config.toml
n_experts = 96
experts_per_token = 4
d_expert = 48
router_score = "sigmoid"
normalize_top_k = true
balance_loss = 0.016
groups_per_token = 1
init_std_router = 0.0251
vocab_size = 8192
tie_embeddings = "early"
optimizer = "soap_variant"
grad_clip = 0.5
batch_tokens = 65536
seq_len = 512
Below are experts of layer 13 (counted from 0) of a mixture-of-experts language model. Rows are named gate (a neuron's input weights, with its number), up (a neuron's input weights, with its number), down (a neuron's output weights, with its number) and show model dimensions 0-191. Each number is 50 + 15 x the weight over its row's rms, rounded and kept within 0 to 99.
Before each expert's rows: "mostly gets" lists some tokens that are sent to it at least half of the time. This comes from a sample of Wikipedia text that the model never trained on.

# expert 74
mostly gets: "- Binomial", "- • Total: ", "- Born:", "- Elevation: ", "- Kingdom: Animalia", "- Country:"
gate0:48 70 55 39 37 49 65 40 41 54 62 85 73 48 37 42 37 46 29 73 32 60 60 50 41 54 55 23 35 39 67 22 65 67 12 25 79 54 58 60 55 65 57 50 62 57 66 43 86 57 68 77 62 65 40 35 38 47 23 59 55 56 55 36 29 08 41 50 43 57 49 67 70 46 61 41 25 57 60 43 55 47 66 51 59 57 69 54 51 48 35 18 65 65 32 55 51 46 48 50 62 53 33 79 75 67 58 51 51 56 32 71 59 55 33 55 60 36 63 43 74 54 69 46 38 26 48 75 39 54 52 52 68 46 55 39 72 77 29 37 50 49 80 71 50 81 27 27 53 39 37 66 64 33 34 76 59 39 45 40 54 26 19 58 58 41 56 47 36 58 37 35 44 49 45 67 41 81 52 30 44 68 60 42 67 51 58 55 52 49 65 66
up0:42 70 32 80 51 55 46 21 35 64 51 63 50 25 41 45 52 45 49 50 52 51 44 36 58 55 52 36 65 60 49 53 49 63 83 55 67 49 35 51 28 55 29 65 62 44 60 26 65 59 15 63 49 54 82 58 36 44 62 59 29 68 34 61 41 55 48 35 41 45 72 70 16 67 51 57 63 57 64 47 64 54 53 64 68 55 72 32 55 40 41 41 48 47 38 47 60 37 37 61 66 80 63 68 66 60 82 54 36 61 67 53 50 53 64 69 55 48 71 51 71 34 46 30 53 42 41 18 73 64 84 41 28 60 42 48 54 79 40 33 67 46 34 49 36 52 45 27 69 38 32 23 38 46 69 43 60 78 22 31 59 39 12 65 37 41 70 27 45 43 66 31 61 42 65 33 32 60 69 54 73 31 60 50 63 59 38 60 76 67 41 34
down0:56 72 40 81 88 46 43 46 49 54 45 81 48 40 59 72 00 43 52 50 61 50 35 82 44 24 45 60 37 47 63 54 79 43 50 45 58 32 44 24 42 46 63 61 42 46 72 67 52 42 40 33 44 64 64 72 24 45 26 71 51 25 17 24 57 41 48 41 46 51 54 28 37 60 67 67 51 64 41 51 62 53 44 42 32 58 35 49 32 62 53 52 52 60 37 38 41 36 86 47 53 47 27 39 56 52 62 30 48 60 37 56 41 60 42 42 51 46 49 48 67 29 29 78 55 77 44 49 45 59 52 17 37 63 34 35 51 86 43 44 74 57 34 55 75 49 64 39 53 59 51 39 81 43 74 55 46 70 55 50 41 33 56 57 74 43 91 38 49 54 37 53 65 47 55 52 38 43 52 38 31 36 42 33 43 51 68 66 87 66 50 36

# expert 53
mostly gets: " people.", " % | ±% |", " area.", "an.", "th century.", " year."
gate0:60 63 48 90 46 36 31 39 59 26 62 66 16 37 45 39 59 49 38 63 51 56 72 42 51 68 31 44 61 61 30 24 29 49 42 74 66 44 51 00 67 44 21 33 65 61 50 34 75 85 43 42 59 47 37 47 58 55 61 62 35 47 51 48 47 33 81 65 72 65 33 55 57 50 25 46 33 52 48 27 29 68 41 39 43 65 64 65 49 48 44 52 34 61 30 47 44 60 36 32 74 42 60 42 62 17 58 51 69 58 71 50 36 49 39 14 43 35 90 40 51 55 47 37 40 72 48 31 36 35 49 45 35 62 71 40 50 38 37 59 51 48 38 44 55 40 54 50 32 61 51 45 35 50 59 32 63 46 30 58 76 52 21 40 27 58 64 30 42 26 48 47 51 30 64 38 41 50 55 40 28 33 42 63 45 62 78 34 59 38 77 38
up0:61 42 43 30 42 54 45 70 43 56 63 24 33 39 29 41 44 63 47 65 39 52 74 51 67 50 43 66 19 68 66 51 56 51 38 48 65 59 41 61 73 63 47 32 86 60 60 54 43 68 44 63 30 34 41 45 46 62 41 48 42 46 77 23 53 81 52 51 26 56 22 60 49 28 48 55 50 45 46 29 37 33 80 53 59 45 71 46 46 51 51 75 61 56 56 55 76 46 63 50 37 64 24 58 26 44 35 41 43 54 51 41 58 59 50 35 54 62 54 12 40 53 40 79 60 26 52 34 59 58 32 80 53 51 38 59 66 73 45 38 43 66 49 33 61 54 44 46 19 78 75 37 59 51 72 35 59 63 27 39 72 53 42 44 62 58 28 59 44 67 29 63 33 58 56 63 75 18 70 72 69 29 27 67 21 58 26 69 58 42 72 43
down0:60 51 78 36 18 48 58 37 44 45 77 73 32 45 43 70 35 54 66 47 43 41 50 49 59 59 50 43 28 80 57 38 58 49 64 60 39 78 63 63 71 61 36 23 56 22 73 52 50 43 33 53 52 34 61 57 66 27 62 36 47 43 39 42 49 31 36 55 28 41 35 25 43 37 75 59 57 38 62 33 31 55 47 49 48 69 38 74 45 41 39 66 78 55 44 40 47 51 50 64 28 68 68 44 51 35 65 55 49 78 69 55 53 43 47 41 59 32 80 38 61 50 41 44 59 38 49 34 66 62 62 81 33 63 48 53 72 44 48 33 37 62 55 20 67 22 32 26 50 33 69 37 34 54 79 41 28 57 55 56 49 31 34 50 35 53 58 25 68 91 83 61 46 50 42 57 51 28 72 63 60 37 24 44 63 78 26 31 45 58 66 35

# expert 60
mostly gets: "Scientific classification", " % |", "| Year", " | Score", "| Party", " | Pts"
gate0:47 67 47 63 61 70 50 48 84 55 57 61 31 56 47 46 56 54 43 60 52 62 24 30 40 19 49 43 57 43 39 54 35 44 45 57 83 68 48 44 69 33 51 40 63 74 54 69 39 70 50 53 55 37 53 51 27 23 52 50 41 38 38 61 55 51 62 44 21 44 42 68 49 72 30 69 80 76 55 22 19 37 26 45 62 61 43 48 27 43 79 40 38 47 24 45 52 59 58 63 71 63 50 62 50 43 44 53 48 41 55 47 80 68 53 55 38 67 60 50 47 72 37 85 36 35 62 40 26 56 56 67 44 76 76 66 68 00 35 70 78 48 59 54 41 65 22 58 45 55 53 63 49 34 50 20 53 54 54 53 38 32 29 53 55 21 51 43 55 28 52 50 48 32 69 41 67 30 58 58 45 64 63 44 39 66 31 58 73 77 39 63
up0:72 27 59 48 65 79 54 62 63 42 59 44 82 67 43 32 37 61 32 72 56 43 50 67 58 43 34 38 25 43 18 70 45 71 68 54 72 58 55 55 48 42 35 45 75 55 50 53 34 47 42 46 49 70 57 64 43 50 74 56 43 36 28 52 48 74 52 40 33 59 45 46 39 68 54 48 50 79 34 41 65 68 52 46 58 35 60 79 16 23 66 91 47 35 49 40 49 40 71 45 25 74 40 69 41 70 43 48 44 72 33 44 68 46 57 55 37 37 60 28 64 53 46 48 34 63 70 41 49 55 61 65 31 42 39 77 51 75 26 61 67 32 38 49 45 44 47 14 58 51 31 78 72 41 34 34 66 21 39 62 44 45 25 71 82 53 70 23 46 50 47 26 46 52 72 57 40 28 55 61 43 56 40 58 66 60 47 58 68 49 35 44
down0:38 38 36 82 42 48 18 59 39 41 52 60 41 84 54 33 43 58 36 51 57 70 46 58 35 63 64 40 48 30 59 63 29 59 55 35 60 44 59 60 48 43 48 41 51 66 46 53 22 12 31 83 47 32 39 38 25 70 47 24 56 43 63 33 67 46 45 43 50 63 33 78 62 45 70 42 48 49 68 40 49 45 16 50 44 50 68 56 28 20 77 36 73 48 52 72 58 65 55 50 64 56 42 48 58 76 82 57 29 49 66 57 66 51 38 67 39 51 47 56 26 54 68 71 57 59 49 74 59 46 56 80 48 64 48 47 54 53 00 50 49 50 29 89 12 49 50 47 52 77 60 57 38 36 37 53 48 52 34 52 45 73 49 63 44 39 59 45 44 48 66 66 65 50 55 50 50 65 72 25 25 70 76 57 52 43 54 67 58 32 41 65

# expert 65
mostly gets: " | — |  |", "- Died:", " people.", " area.", "an.", "th century."
gate0:59 33 34 47 38 46 76 42 53 50 32 36 55 59 46 64 54 53 42 66 73 59 53 62 42 63 62 47 60 50 48 62 54 59 42 35 71 40 83 39 55 57 67 61 57 27 52 29 25 52 55 67 85 56 26 73 48 57 47 43 58 27 51 41 81 20 42 64 61 49 46 36 53 68 76 49 65 33 44 79 57 80 19 68 44 51 41 57 81 49 53 30 38 34 39 43 40 41 61 34 62 50 53 66 62 59 48 75 34 63 28 36 65 62 73 53 49 41 47 65 54 75 70 40 81 69 38 48 51 38 28 56 52 16 52 51 42 55 34 48 58 57 64 46 47 47 73 44 38 30 31 27 49 49 51 57 53 36 44 70 44 49 64 53 67 56 49 59 28 51 74 18 40 37 47 62 30 79 61 25 60 11 52 66 65 71 12 62 59 71 58 68
up0:52 72 57 47 18 49 30 37 62 54 40 47 61 61 29 33 62 52 25 58 62 54 26 55 37 42 51 71 62 70 42 34 62 55 53 67 55 39 64 29 28 46 68 45 58 29 44 58 53 38 56 47 41 46 40 34 55 50 34 49 28 46 41 57 44 39 66 48 50 60 45 72 23 07 56 63 78 64 59 56 71 22 33 84 58 52 61 44 38 53 56 50 48 68 59 50 26 34 51 54 50 59 43 38 64 55 58 44 65 82 76 49 26 55 47 80 59 30 53 52 50 75 36 39 32 46 61 51 72 67 71 71 26 34 33 42 56 64 31 59 43 46 46 84 36 56 37 62 34 72 42 59 66 59 30 28 21 50 50 36 33 55 44 91 51 54 46 75 11 45 39 50 56 68 57 58 58 40 97 65 45 59 57 47 44 62 42 61 67 43 29 57
down0:67 43 56 53 55 32 40 18 43 46 49 38 57 40 60 11 49 41 51 36 60 51 66 53 47 39 55 46 43 66 66 76 47 55 49 65 81 42 63 47 29 50 35 47 55 66 83 49 38 66 44 54 48 39 37 62 42 61 76 38 82 63 42 33 43 34 67 84 53 49 50 52 84 56 36 37 62 34 87 53 57 58 66 52 46 43 52 32 38 36 28 71 52 39 81 14 67 61 21 60 24 47 49 57 47 41 40 47 28 61 53 46 73 55 72 71 47 59 51 50 35 46 66 10 35 38 50 50 59 36 46 64 35 52 44 68 40 34 25 37 63 72 51 37 53 54 44 60 71 56 54 41 33 57 73 39 52 31 33 46 48 52 70 67 56 42 50 50 54 65 71 37 29 49 04 48 51 69 74 45 60 73 73 58 55 34 23 50 29 41 39 66

# expert 57
mostly gets: " After the", " personal", "obal", " religious", "-year", " These"
gate0:83 58 49 56 54 65 46 50 64 82 45 41 60 39 69 70 58 49 45 82 20 64 54 40 60 71 25 32 43 30 69 75 66 49 43 77 63 63 45 58 59 34 66 18 50 41 64 21 69 33 63 59 58 46 68 61 59 62 50 22 53 36 40 39 56 48 45 68 32 26 72 64 30 50 36 59 70 31 66 55 36 25 72 28 51 43 58 28 56 47 40 53 54 49 76 60 65 48 68 51 29 57 50 31 54 47 68 71 35 37 35 66 42 69 31 34 76 71 59 46 50 35 52 26 39 70 56 51 73 39 54 42 56 24 49 50 27 25 52 51 74 55 52 24 50 59 51 54 50 37 42 84 81 45 53 49 63 37 56 56 53 67 57 43 53 52 34 49 45 52 36 52 63 36 46 41 40 45 60 46 43 39 56 99 37 60 56 28 54 13 49 34
up0:44 46 39 54 55 34 60 55 62 55 53 64 43 56 53 17 39 61 45 44 35 41 43 33 79 49 75 57 24 47 56 58 42 55 48 75 55 65 37 47 46 56 84 46 54 56 66 72 42 50 56 48 42 26 62 59 41 76 51 44 75 32 73 52 35 28 33 35 47 18 39 46 77 40 33 08 53 62 33 32 54 62 62 44 43 44 46 56 24 66 48 36 50 67 68 53 72 47 56 47 24 66 38 43 47 49 60 56 38 45 61 34 43 44 45 62 69 52 80 57 61 36 51 47 68 78 49 52 39 62 42 55 12 40 56 40 52 65 71 32 65 53 60 50 57 67 45 21 30 57 60 50 48 57 55 45 48 86 55 57 35 42 73 84 57 49 35 29 71 33 73 68 71 80 33 38 83 32 84 77 48 55 73 39 25 45 57 59 44 30 53 50
down0:49 56 74 75 00 54 46 44 45 55 48 44 61 42 60 46 56 46 42 33 49 52 54 34 33 43 36 38 74 59 67 42 49 74 36 46 26 61 65 42 46 41 51 83 69 40 15 69 67 29 66 46 33 69 57 48 37 66 44 73 60 72 46 94 55 67 47 21 53 48 67 52 57 29 48 50 68 18 53 42 24 51 49 60 35 59 40 45 57 45 45 60 75 71 52 58 55 61 67 49 52 10 63 53 40 52 50 62 37 48 75 43 54 62 61 64 39 37 49 49 57 54 37 46 50 51 48 59 45 53 43 53 30 47 49 31 51 45 53 59 59 70 63 67 45 30 42 41 36 13 25 65 82 49 61 07 47 60 39 39 31 20 26 64 63 40 52 21 54 45 57 50 57 44 18 36 44 50 59 34 57 45 31 38 41 39 58 36 41 77 30 31

# expert 80
mostly gets: "- Country:", "- Binomial", "- Genus:", "Species of", "- Born:", "- Website:"
gate0:37 50 54 30 75 57 29 53 34 36 22 58 55 59 34 36 51 76 40 26 44 26 25 44 51 27 52 35 45 62 45 52 20 37 60 46 36 39 38 50 53 29 50 65 41 51 53 86 36 21 58 31 59 49 68 36 48 29 54 49 63 43 22 85 43 37 59 26 71 12 61 54 56 64 22 56 46 55 39 17 65 28 58 15 59 66 42 41 35 45 40 65 38 26 37 45 81 31 24 50 47 39 44 51 60 68 42 80 35 48 41 80 49 66 68 43 63 60 66 46 51 50 58 41 28 59 25 51 42 50 50 53 55 83 62 55 55 61 20 75 32 62 51 51 46 52 58 29 55 49 55 38 42 56 53 54 58 46 59 61 32 51 23 25 33 36 34 56 80 55 51 54 23 45 61 53 45 44 53 51 34 41 53 73 51 66 25 34 58 60 55 55
up0:55 50 62 53 74 42 38 71 47 45 57 20 59 54 52 42 38 44 55 41 40 59 36 64 73 42 25 71 62 53 44 38 70 51 64 34 45 36 60 56 50 87 55 60 68 32 52 30 40 41 17 52 27 65 72 52 51 74 28 33 53 41 63 72 55 55 55 55 51 66 55 48 47 46 53 65 70 49 65 33 54 53 56 47 45 36 73 65 51 67 51 47 79 71 41 48 12 58 27 58 60 53 47 58 44 51 51 57 56 71 47 30 65 54 65 58 47 33 10 60 22 44 34 59 41 61 80 27 67 44 37 57 48 21 38 66 32 50 40 38 38 89 50 45 44 37 61 58 53 55 38 70 72 45 21 84 35 66 58 17 33 48 30 99 57 40 35 54 52 38 47 43 26 62 51 42 68 61 45 63 55 42 57 42 49 55 75 73 47 67 50 38
down0:69 56 70 48 75 25 81 55 46 38 72 35 21 52 71 87 60 12 88 33 71 58 60 63 52 53 35 52 36 34 35 54 49 68 51 74 61 57 50 42 36 62 25 36 53 75 62 17 64 51 44 62 51 47 56 61 41 57 24 64 63 30 38 42 46 62 36 50 46 39 32 24 40 60 63 46 28 41 62 50 39 38 68 44 63 23 76 42 39 47 44 42 56 68 82 45 45 24 32 33 43 69 30 64 60 38 34 26 61 55 30 52 54 47 39 49 40 60 77 38 40 40 65 51 47 64 42 38 54 68 21 49 71 30 60 39 44 17 55 56 55 48 70 29 45 76 59 57 52 64 48 66 44 60 40 48 28 36 55 14 58 49 59 68 55 65 54 57 46 69 43 46 44 46 32 56 75 72 48 52 71 46 54 48 63 69 53 72 64 39 65 50

# expert 68
mostly gets: " | Nominated |", " Apps / (Gls)", "Senior career*", " | Episode", " Top ", " | | |"
gate0:47 78 49 56 32 53 42 51 53 64 35 49 71 58 66 34 60 51 25 36 42 10 42 43 47 25 30 59 60 65 54 58 66 35 60 51 70 62 72 38 58 32 59 72 28 49 56 31 60 82 50 45 31 67 41 22 35 63 60 66 46 39 28 61 50 47 42 47 36 78 49 43 58 54 64 35 33 70 59 25 61 31 63 28 37 46 45 45 46 71 33 47 43 36 78 49 56 59 72 67 77 52 63 49 69 12 51 39 65 49 36 42 49 53 56 39 58 56 65 56 50 36 59 56 38 29 52 69 64 52 13 62 59 42 51 44 32 58 19 29 59 51 74 22 40 24 43 44 56 30 62 54 43 45 55 30 42 39 39 44 31 42 64 76 35 34 30 73 65 69 55 47 59 75 53 37 64 54 42 40 46 54 79 33 42 31 67 39 42 87 81 56
up0:47 66 57 45 33 55 20 58 31 57 63 45 70 41 28 45 65 50 31 49 51 29 65 45 50 59 56 73 28 47 42 59 79 57 44 53 44 60 34 45 69 30 47 52 40 34 70 78 68 32 66 54 50 36 56 33 41 38 53 15 65 24 22 60 39 26 52 69 37 76 23 27 63 33 14 71 62 70 57 30 43 51 34 36 52 73 43 84 53 37 70 55 60 50 47 82 68 29 63 75 65 61 49 54 38 15 61 69 40 63 53 51 66 61 42 34 55 52 59 43 58 46 60 61 45 49 55 44 75 53 60 54 37 39 39 36 65 71 59 56 53 34 72 39 36 47 50 30 52 69 42 40 36 67 41 68 50 38 72 40 40 20 57 81 60 40 41 50 53 22 56 58 27 59 53 48 70 33 48 31 57 57 50 36 34 57 50 90 39 33 59 49
down0:55 35 66 45 26 53 53 47 26 60 49 52 45 43 25 34 48 73 50 51 37 59 44 47 75 26 36 51 48 46 46 55 31 56 31 47 29 51 49 46 48 47 48 49 36 49 81 71 52 42 54 44 58 36 39 46 53 53 57 41 47 39 36 24 51 48 59 47 65 25 39 79 52 57 36 32 58 66 44 49 30 49 42 46 59 57 57 19 29 85 32 26 53 50 48 34 79 86 34 18 30 30 35 52 47 71 82 32 35 58 39 26 63 51 57 69 72 44 59 56 30 51 55 61 60 32 73 60 58 60 26 24 43 37 54 50 42 59 52 59 22 43 54 58 51 28 61 70 40 55 54 50 92 70 53 62 38 59 25 51 52 46 69 35 54 65 46 58 57 50 47 54 53 36 52 60 64 18 03 40 34 69 48 69 51 60 47 87 69 28 44 18

# expert 71
mostly gets: " After the", " a s", " His", " a m", " after a", " whose"
gate0:53 48 64 53 31 56 83 72 57 40 73 59 52 49 55 48 32 51 25 57 75 47 45 50 52 60 41 58 47 60 28 85 45 77 29 47 62 59 71 51 45 47 49 86 36 65 29 38 64 42 56 18 26 35 42 45 47 36 59 38 63 31 46 50 50 14 49 53 48 25 53 74 54 49 61 42 55 55 50 51 46 51 56 35 43 63 44 51 19 50 43 34 20 40 47 19 58 77 58 42 52 47 64 50 68 27 61 48 64 22 58 40 38 58 55 52 41 51 44 56 38 43 39 53 47 53 45 63 28 52 52 65 74 57 47 65 69 62 46 48 42 26 81 57 51 28 58 62 33 63 31 44 36 30 49 51 40 52 44 58 53 39 69 73 66 20 63 29 58 74 57 28 88 16 20 42 43 46 72 32 61 23 56 39 42 24 24 74 64 42 29 39
up0:43 33 50 63 67 67 38 34 55 40 46 39 74 26 29 39 80 47 53 64 61 44 64 49 81 55 48 42 51 57 38 69 87 44 40 36 46 45 50 58 47 43 44 64 10 55 53 38 40 53 58 56 26 45 23 80 48 44 58 67 44 44 58 51 26 49 48 31 28 68 91 55 43 53 38 52 05 82 29 51 31 63 67 47 73 60 72 50 37 53 65 54 74 47 64 49 39 50 44 42 35 51 43 67 56 67 56 73 39 50 63 68 65 69 71 39 51 28 29 79 48 43 85 48 15 48 51 40 48 49 38 33 33 69 40 72 39 40 17 54 52 39 39 38 30 67 57 59 42 65 65 54 60 50 51 45 61 52 48 51 69 49 29 36 56 59 52 45 81 34 38 48 72 32 38 42 46 62 32 45 48 61 53 30 54 74 62 22 33 47 66 40
down0:39 54 57 81 32 35 51 53 65 50 62 34 45 33 42 59 41 61 56 54 64 73 37 74 73 61 44 44 32 55 71 36 45 55 54 36 44 37 43 61 60 53 56 45 44 24 65 39 44 69 61 68 54 44 75 74 51 38 70 43 56 36 56 52 75 69 35 59 43 46 31 32 47 53 46 49 50 75 81 35 47 80 24 50 53 41 43 46 54 50 65 61 57 49 20 75 67 61 78 62 14 72 57 72 54 47 42 29 71 72 68 45 58 61 26 26 28 62 59 51 75 49 56 40 49 25 44 57 74 66 62 61 42 42 35 82 60 57 30 44 40 66 88 41 54 67 68 38 42 43 54 18 19 52 46 69 42 37 54 65 87 38 38 35 38 48 65 44 69 43 43 32 27 52 24 57 61 66 49 73 35 46 58 44 35 70 41 34 63 43 63 41

# expert 52
mostly gets: "|---|---|---|---|---|---|", "Scientific classification", "|---|---|", "|---|---|---|---|---|", "- Family", " % |"
gate0:67 52 30 77 47 58 37 59 39 67 59 46 50 37 75 43 18 44 63 54 49 59 53 58 60 33 60 46 22 61 53 58 43 55 50 51 58 53 60 47 50 54 64 55 47 50 73 41 24 53 46 43 39 39 47 40 40 21 44 46 45 54 84 53 48 40 60 56 51 37 71 55 72 48 57 45 56 33 55 62 42 77 42 41 66 54 33 67 65 69 54 60 45 11 56 66 00 56 29 32 51 68 59 69 32 58 81 38 32 24 36 47 74 37 66 44 54 71 53 54 42 51 53 77 36 60 55 51 44 40 45 63 40 97 56 20 38 51 18 55 67 87 57 54 49 67 60 53 59 59 58 37 59 63 56 31 33 61 35 31 72 49 72 53 66 55 56 53 25 63 35 47 47 58 54 51 31 54 30 65 32 94 24 29 39 77 43 65 45 48 47 47
up0:61 45 54 68 25 47 52 48 62 51 55 53 43 29 11 49 45 26 71 78 53 36 70 36 50 45 57 63 48 45 31 53 54 99 39 68 40 77 57 53 46 69 44 58 38 47 52 35 37 38 61 70 53 67 64 27 40 42 39 20 50 46 54 34 61 71 43 59 48 67 67 68 51 34 36 81 26 52 52 65 31 56 15 44 27 43 41 63 63 30 45 71 44 36 61 29 68 33 40 56 43 17 57 71 46 55 53 27 77 45 25 43 63 53 45 13 61 50 64 71 50 40 67 36 46 72 48 51 67 63 67 39 31 70 41 48 42 47 50 59 33 56 65 69 50 54 63 62 37 74 54 63 49 33 47 36 54 38 71 51 79 43 52 62 51 75 41 52 52 70 31 51 57 45 67 01 28 53 53 46 61 43 40 52 50 50 68 40 71 48 52 46
down0:72 27 52 86 37 26 33 32 65 54 41 81 69 32 50 34 35 50 54 53 60 41 46 62 68 65 42 55 44 55 58 69 45 45 32 85 53 97 70 63 43 46 41 50 47 42 43 18 19 59 33 68 13 35 37 44 22 67 40 52 39 50 45 42 76 62 51 57 46 39 61 55 49 54 52 47 36 19 61 45 52 56 30 58 55 57 20 52 48 52 43 50 47 40 49 90 20 66 50 51 27 53 56 46 33 41 66 24 50 34 46 45 43 46 49 46 62 59 71 49 29 68 74 43 32 54 73 46 60 45 59 46 28 36 25 45 40 61 20 44 46 52 28 53 50 36 51 38 23 46 50 66 39 31 41 72 46 48 39 62 60 49 54 46 47 32 43 35 56 63 60 50 75 67 46 38 63 74 71 26 72 38 31 40 67 57 87 63 45 62 45 35